Below are experts of layer 3 (counted from 0) of a mixture-of-experts language model. Rows are named router (the router's row for the expert), up (a neuron's input weights, with its number) and show model dimensions 0-191. Each number is 128 + 24 x the weight over its row's rms, rounded and kept within 0 to 255. Numbers have three digits each.
After each expert's rows: "comes after" lists some tokens at least twice as common just before its tokens as in all text. This comes from a sample of Wikipedia text that the model never trained on. Tokens count by the router's weight.

# expert 36
router:125133137120103149123140127099101156115137153136111117110141128152112144101103138120166131107137096141106083179111098147162134090087169130139150093109113071146153128106148160136103108174144133150091102156146123105115173146174116149117104156162135063110123129127128097128110091118116135119144136156153124148110155170143119090115133105146115133148114099089132120126076113173124126158133186135141111113112062179129114147138148143127191126137153132120127157128125121144132120109110130131107099127183158091119144119104162121141099134138155127139079139140100133113104173151107134150
up0:174108113155112135138100091096088135163132110118102121135107142118135118143129118133127101158086106126121151119169160126118122090165113142158087160155102129144111123114122110090140091162091143116114127112160117141121185165128161098102132093141088134153091089128145065132117136142094082120181125110146132112160128091142117101117135093101183187109118137131113140133120132151136164164145165094141133090160137124159156144149156127129139094147126150114112155155137128130088110151128090146121136096119118122109156121160148106133126129105169056136116128101104140125103140148125124117
comes after: "\n", "-", "|", "\n ", " •", " Time"

# expert 23
router:125119141094111131119121121144135142114144166124078113140092110092117135131135130154119140137143147104082097122171129187111151138121180146088137156104125096118094173207093113126143120133121146091141111157160085153137071131101103152127099146180125122133121116133109109105154100118140123161122186103153122138167142115121117098159136135123106121170145145106148119145130093130085124120138134136122104109155138109081152128105128162151170103104141166135122110114113143156144156106120129128071126115154150124137141094108121135138145123153178169146122091138107090101119116093144143102
up0:125146124139063100102095140150139135121121120131132131152116114116093094167099129151148136120106122160127122120151127126129168146165149124124114134103110086134115129151115117124139158159164146124110159159115150146203065149156107183156123147134153139141152139138114163146119100113144117132134151125140157086084056172067124145117106139140122124133120099136126153131113075098151148138163109139089135128137114123151112122096165097124138109171118104119097201127102103139153102171126080126139153144125124152099129145103120155149099115143141123143083110114118130136109100121110129123
comes after: " |", ")", "\n\n", " =", "|", " information"

# expert 15
router:121160108143147120172166146152125098144080119132153114131094087143084097126130164155110136121119133133119115144117137163123164155164146086132147144156148168123092090115115076125111177148161167130175106138106114168065135125120141154121138133114100184125111181086159162100150133096142095151147150132146145162137143145129147131118133111134101135106139104130119124116140107151154108140100111160143095122157124124110145117144106144089116154121115150137142083100113139087124139085129156141161117099100154128149091144110105105166140083129128132133081160110126143129118092135157145155
up0:151161133121148157121105120109125136158145131122120165168126142166149134098102129154135127125125122135140123139097120147108107130126120109101160127183126105113163092137114104135077155137100120120124135157132133157124119141147167105144125131129131121126102108114124146146144145126162128089148131173132089152072126118146161156147093130107084148138143075084128091116103110194109143159141118093096130143124109089120127139094123129094127116148157150117089178132129121122104075121117123208124135167099119146167118146118133139115111099126153147092109167117102144067121168098132169159
comes after: " of", " in", " to", " as", " with", " for"

# expert 2
router:136119125116143109125114131156177132129133137140136120158091137123103094092141121113088143137118112151115109127149149159102141147112120084100118154113106147149100104149104152157101138104104113170108152095128115126126142126115089106158105142132139137096140123136131184130123098108103129087173183129096142123129125086132109132179099136142159146136148118135163102141168118173136099132136118081184139136133068143147122096148125126107111130098121090137124113095073113150123137082159164124078161122140161108115131131134145125084147095125115107159105136146105082092173159156152141094
up23:116137138107147096088123106145142152123138158167136096117113109122146126136100132139091189132114085149107162160134142081119091138159120123137140120109089103172122134142169141146111131200145123112126086150136072158122114114150172148138116131134127166076082117139096132151164131118096131121107111092116095143097132094145145144133112143101148114119119124108108132131150154099148182135167147107119171128083118138109114108114132090109099088177148161145103121165120134127119102142148106142096170131135083160140138116117140126124150131103127123128157135116134143076155078135132123108
comes after: " (", " |", " 1", " 2", " 6", " 3"

# expert 1
router:150104112155146167096145159154187054159115141133134132093146105121116117142169134144130104114141135147105110089126139113105136142155127144082144113131152156106133127138108171123101131079122138148165109146147124149139117119138178113040120069108149131121143099099119100161092114131164153140166126111098111120124102146131138091119143126127138113121133163131139108120124144098158095134168117128100129163179110166129121100159165078138141121152132151111096111112077138107107147138127136096133117111123148138128126132114158116126108109139114132124180075151096138138116094160154133129
up0:140137096100095118157136119139147150072132122104161107168147101125182145107121144125106140104095126136134138135119130088070140122174101138134144186131125109108139152108135085161091108136145109119124130135103113127130125159143100159104136143124147111104132112100107092169107101143110129169159080130158156107101148132123126112113149163081117171096139092136108085127101186117152132126113161150143122168114098076123119077134151153113097167125125157147121171141095145109139103096102160137139122100127113157144127112139141122109150145162139138100177123167146152113121132134095137106
comes after: ")", "  ", "%", "\"", " —", "0"

# expert 30
router:131127114134130170150154113138133153116108100187106152114117120115133163128120122147154157104133156160142177118160162147110120122099093146131074134176107114122115151128084100104153128100142138099100147113115125148090118104178067123121098110100121170112128142148133095132149124149100123163104175110111132149134124131069135157146162118137113114138107170132091121146143115097112119124107155097166142119161180150155132127099083099115187116128114158122152098153151142145159112106142153113098116163105144125112111131100106120137107136188122160114100134127130136096102126163139101152
up0:130096159120135126138148124098126112105116155160123098173127159104100144130087166144166093115127101116177155120103141134133157124160157133112088106166145079086104155159190099104111110158130121145195108116139125116130122149174159126100121130097112147102097143121158128165105141112136129133131125107100111121140153121147104124149128150134080134152166134137085117143108146113133162122119119143113116114096121164123128119129077128119147106109120091095154104110167096143174083125099104099133211115150158093110144151118123114133151110132129159136116115161138120141136120125132174137
comes after: "=", " =", "\n\n", "History", " also", "See"

# expert 0
router:165106133084067099104099117137186107137143115172186126079125110110126114143134188159119156097108149159138108111123104147094119161135129130116109157163138147155157108084131082123113093140110120102161086114110125111136162130096152138145141153156136130143156137162128154143116128125140162113125148139155134088150130150110139095074087144151130143118126126133127133130093129165112096162142139138123133131123162098149125140100113131097097150117144091158147121140083155093144129135136147109125116111169056134101120136140123141151137158101135141120154164104134121122189129101153141113
up0:121127082135160144103128127070143158113128113119164132090165117137123122120102163129131120167096172138121117143097123094146146071111138122131123147121092122155138115168102110080135144136175161101147148105156138127151116148164125120120142115111118142147114148146129092130154129159116148124115104118123152113139133110137134112095133180161104161102159098139116179106147118094165130133133079121120127157105146184095119139128126130124094127158121117140092138177142093140166146151157165160132098111122123054138114155078127156167117150125158117141142131154104102144172099128094115137
comes after: " to", " was", " he", " and", " were", " He"

# expert 3
router:128131160095112078193109138096126118118144152153104146149134148103119177138089115128123114156116120091095187124141162128181094152110108121118124145146103142142120176146132131102101115110100084086156154168145117113157147112112142134103127177161109168123133124133131124142122144121113113149169135121115171140119137114124143143131131133123124121117142097171115102121094112141119102098147108122109118095099149066126155138131170118140094106097151137133154141135115100081142165083105104114114125158148085128138139158065153128119150116138114136152134117097142128126179115156127121190
up0:109122135097166110173108114107185112166086144137149067143152130157114108126104105150124148145103148123158097113105134145151124116099140123148158149151130097076128109131099106134148137147058111110118118156134124135123163156091169143118112169147156105131140104121112131144171109132126141113142182127151119155113154124120116113145134151146104129177130141124155139130136115167137141058121115108136162119110143134127124146150133087125140147105126121162137104135097138127107124138059147138159122138157129110085150140085105119113118092111117148083121143093098061102159129164132110140
comes after: "\n\n", " (", " \"", "-", " N", " K"

# expert 41
router:119129138121178083109126108153113116124115114140099118107161104162118119100153126130149142131119130112152125177124131147162131116159170089107130130087143160150104153110112074160103164075172126142167082104139155067110143105124089109147101143127164120117132135136112116111177126133128159117151130122098127147140101126118130093167145127145104137133139104167119112102184121157134166134110101123174107154118148135052150119161143131148155196097109099137110128117133158100130148148118143104114108120140116119112114110113130126081109116135109144141109156135135170098109113086134151114
up0:125137152131116125142094115138156168149126125145159092140126110107081152090128140141113173136129166150135124129094172152178150179143110111112132150115118142079115141115155144142150135166113175108135109146090099121117115119117126121118080129099140089137154085172122130142137136101110156113113131160111096081134099111165108107154163087099134160132129116141123119147172113110097129100096089122140164117166102128117121126140192121178115103110091147140111142120124109185149114103141102138113102102142149152116143162166098128122152180102125116106117128110151083094129111130117126143
comes after: ",", " It", " is", " it", " which", "s"

# expert 33
router:124152132094105104134112146138132116140108126143119132125120150121136128168110169109116127125106116119124136129130140157089098163140163137100153169101159127180083095158118153075101146128062093150126135117147127099110169130114152095118104158121143151152141112107103155112101132100122122158098112118128121119113182144164146153146103128163149127112109142102159151149140148122100139109151142119092085140146160127144136107130094065167115156104147156132139132130130169127118135114120079140084111144082143068150136128131176129090149157124118096089132110147106175129151109158106088114
up0:101119140183121092165140117124127203102134117145146124114109117139136125099119115142109141148136131155124108137136112157130117124103128121134163161156143111096135116140150101132130141134112121098117179170129130135136142108145105170084126109117141104107166122134113142151112130138170137078118159152104109147167153146118164143150090131130088117125133154101143078103135184147147151124116131142116159176087055160145112173131106107115141096105132112121128115108082169127158100154145149098099086131123190132156118117107145150148151089168138132077120153120123121153117130140111132154
comes after: " |", ";", " at", " New", " in", " W"

# expert 24
router:120111151112103165130131104138120120116098098118127168160125152150137150121125151126116150113132141138160115121148137129099118133110099100158094100121098075113124131103111119150149106161143112130118117120132156083137105120165119125146118152164137155119170167104142123120164110116144105142140109124138087144167141130124116155164123145122114121160084106144112121118163162079125203105130101105127116152130136127139131115100112162101148170095103122182147167131095122109132142115113122094078132099102127135145123091092109092151143079103174116180119101120138156100209145090124114122
up0:128166138140113142149119125156168123116122125156130089126146147123129139111152103147128143182148107098145135149087136106105164107138128110136147139132125133113131159132100111147119137160081126134145131167109146136186109135131128142104165118169112139158068124176141121111177124124123137140124094151129135102128131142150107116126130129131163132150157101097117136137135097131086159120118114145126120107099119081148068126136123080094137106110106115115111197161103073129120133139140155133118140123143166112159149132123168189142141142112133148167095090136167146136146088173137176184
comes after: " the", " a", " The", "The", " his", " an"

# expert 29
router:126097097121140161109115114169173117084119132109151108141123104159135108161109140156157121133117139132127113110120089126128117142128117098144149122116143141170133128114096128102131166128108176117146146111130124105074141109110082108165135123149114161170132064091163133122120163073123146143128108106118093130142148173143111091146127109141123115127118114102158140095090095162160085136094092129125107081119126125146099117181144155118159126156138111131110120140121141114118148157154142103128158162182144133120108130134185112127113142157169155118112106175143135161180108119121148168
up0:142083107113108175109087134155119139152121118125109119140141113191146172123139095157136090076088131147136130184125152109129118081132116106123142167159109139108168134138145154136094188116137148150111147114154114109150140129104186110098169105112153169078118127106118165106072143116098116148134118117101099143114150145138125151144110121121101143099145146102097146145129130103143167132103130128163179096158126100123109144145118131118164111125116100133117108100150130161154132113109083123130178191111120114138123125095136150153103146141113152106120107139122151130122111155171132132
comes after: " |", "|", ":", ";", " March", " on"

# expert 38
router:116142154147116143154131109109135124135144112138116104106101101116145120170137148142129134124107042150151135110115092105124125110096116130136163058136077081105089131145175134156136134115132109138125123094122146137137141137146172106125094110118099134112129117100094152102111178144122143137086155149135132097142125148122087153150118093130129134116149158128135163127138131078176088130145096099132097136131144107135117149155120124160168098114119115131164126151115099132127117152114129115144152112093165105134119187104166097155117142153157119166153148136150165182181136131093158138
up0:135136164125106093159118128154148106106133118094145090111124090141092132158103086158097105109129102133144146130123110111093122111152138137119117101116185126092128064171108146092120093086111152138078132173125131117132152113136144128115079099102139120110138141142094120149137107127170175121094122133150107137114116176143118122127082160070154114118095096120145107142149112122166093146130114194106111128100163158088132112131138121111140117104116134137138148138130106149123114123154139157154135101147149132113096133092140132130170152151180173124139177133151116121133162160132117151
comes after: " the", " The", " of", " and", ":", "The"

# expert 9
router:088106110130150137139141105162141141099149159089178126086171145143167114182100090146125169119102109113105140116126116114088121093116138119188151091149092154150157138115112143140143143132136127154112152133116141101138094124080119093119113153116152107121110132180163162098109185162124146115104119117116141119154108098108145104107113146135168140090104146135120104169131154146166162141158097140112163108117135142147145131096147166124106170115155135100133157106092135075135106133110130140123121118103099101120123128145157117126166136114108139123154143091134135167180130103103102127
up0:100145156102137124108100133122130128146102171142165128127122144151113158163096110119142144111100148163109154110142107121136127157110141098094141084163126151136106133120121135150160108116111150128142128118169125092161133117121142140128098116136096100157129174102142107147124103155122128072165147133063131133142126112105149120112113102118141148155104141092105094135129116095114137106102128102113117138156134115140159131117083132137146141124084131106157153173168123156108106110112172131083119135130070139089146168110063172109155184105160153184074137120115128154128136132140157108
comes after: ".", ",", "\n\n", " that", " but", " well"

# expert 20
router:130120110106156123111106146146101146109095164100163085170166090116123132140159133110139124105122101109104129126112055138170140095175144129150111108104117093157131119155114129107086151159152147120175098143135124136122123133185137153116120106171127117108138120127086119117082104118131138149155112105138122154116112132145106115159147161117135122146112101126175123131140138136104082135101152135138085113160118165064164148107137166159186082121135127137121126179109117142120128170063086145118117142138141137143115117133122138125134166153150122115139138079121109141117109091115129141
up0:103142120123125135138102111103109174063160158140107157117145099129166100132149134093160122117152113113110088127195106111127171094130161119134146162125109124168122107170152085139155118131130092098145088091125090131116137146130079139090145122120096129134109128131100140111147168125139101136120139131133090151150136150137108075130174095116142158110124118141103113085176130137160147094141112107063121115154138137115096123128123138129143081142147093133146131129131108152129109165167121154144131153181145123154138122137120169107109104155122154116164137140100121165152148136134110169
comes after: ":", " |", "-", "|", " Order", " Class"

# expert 13
router:129101112151054107131133130174127162149151105117110126179079133143114118082130145081104178112146147094119130133136127110119140101146099069144095134101154164134109134110129139131087166120092090147146106107131140167120123152104142151084185129093134155150171121098104116148150119108123122078160119130136116162118121147103132088140136116124133133143141122133146132103141184119152118103145130147123125137173139109094099152156136136122115162102129136117132140153135111131107136145104119160096128156103123117103099194162117168127123090125125095127099166139118141089137121138119134179
up0:110121142114105121102112112092118116132149142089158134127155130125137109166155123117100194128161117105129145118128139171143093121135167163120096106165145080098093157093144105153116118114110149146169125110116106133147130170150089135130130148154119110099115127127128147107117086126136164094135089126112108125129120136146118117138117128102104164172140139097136118150146139095143133093082127116067077100138125137148111126110099099070138096089117105100078159136149141128119113137138120152125113157107125110083119150149132162121151128140111146133086128163159141100162128111116057179
comes after: " |", " 0", " 1", "  ", ";", "%"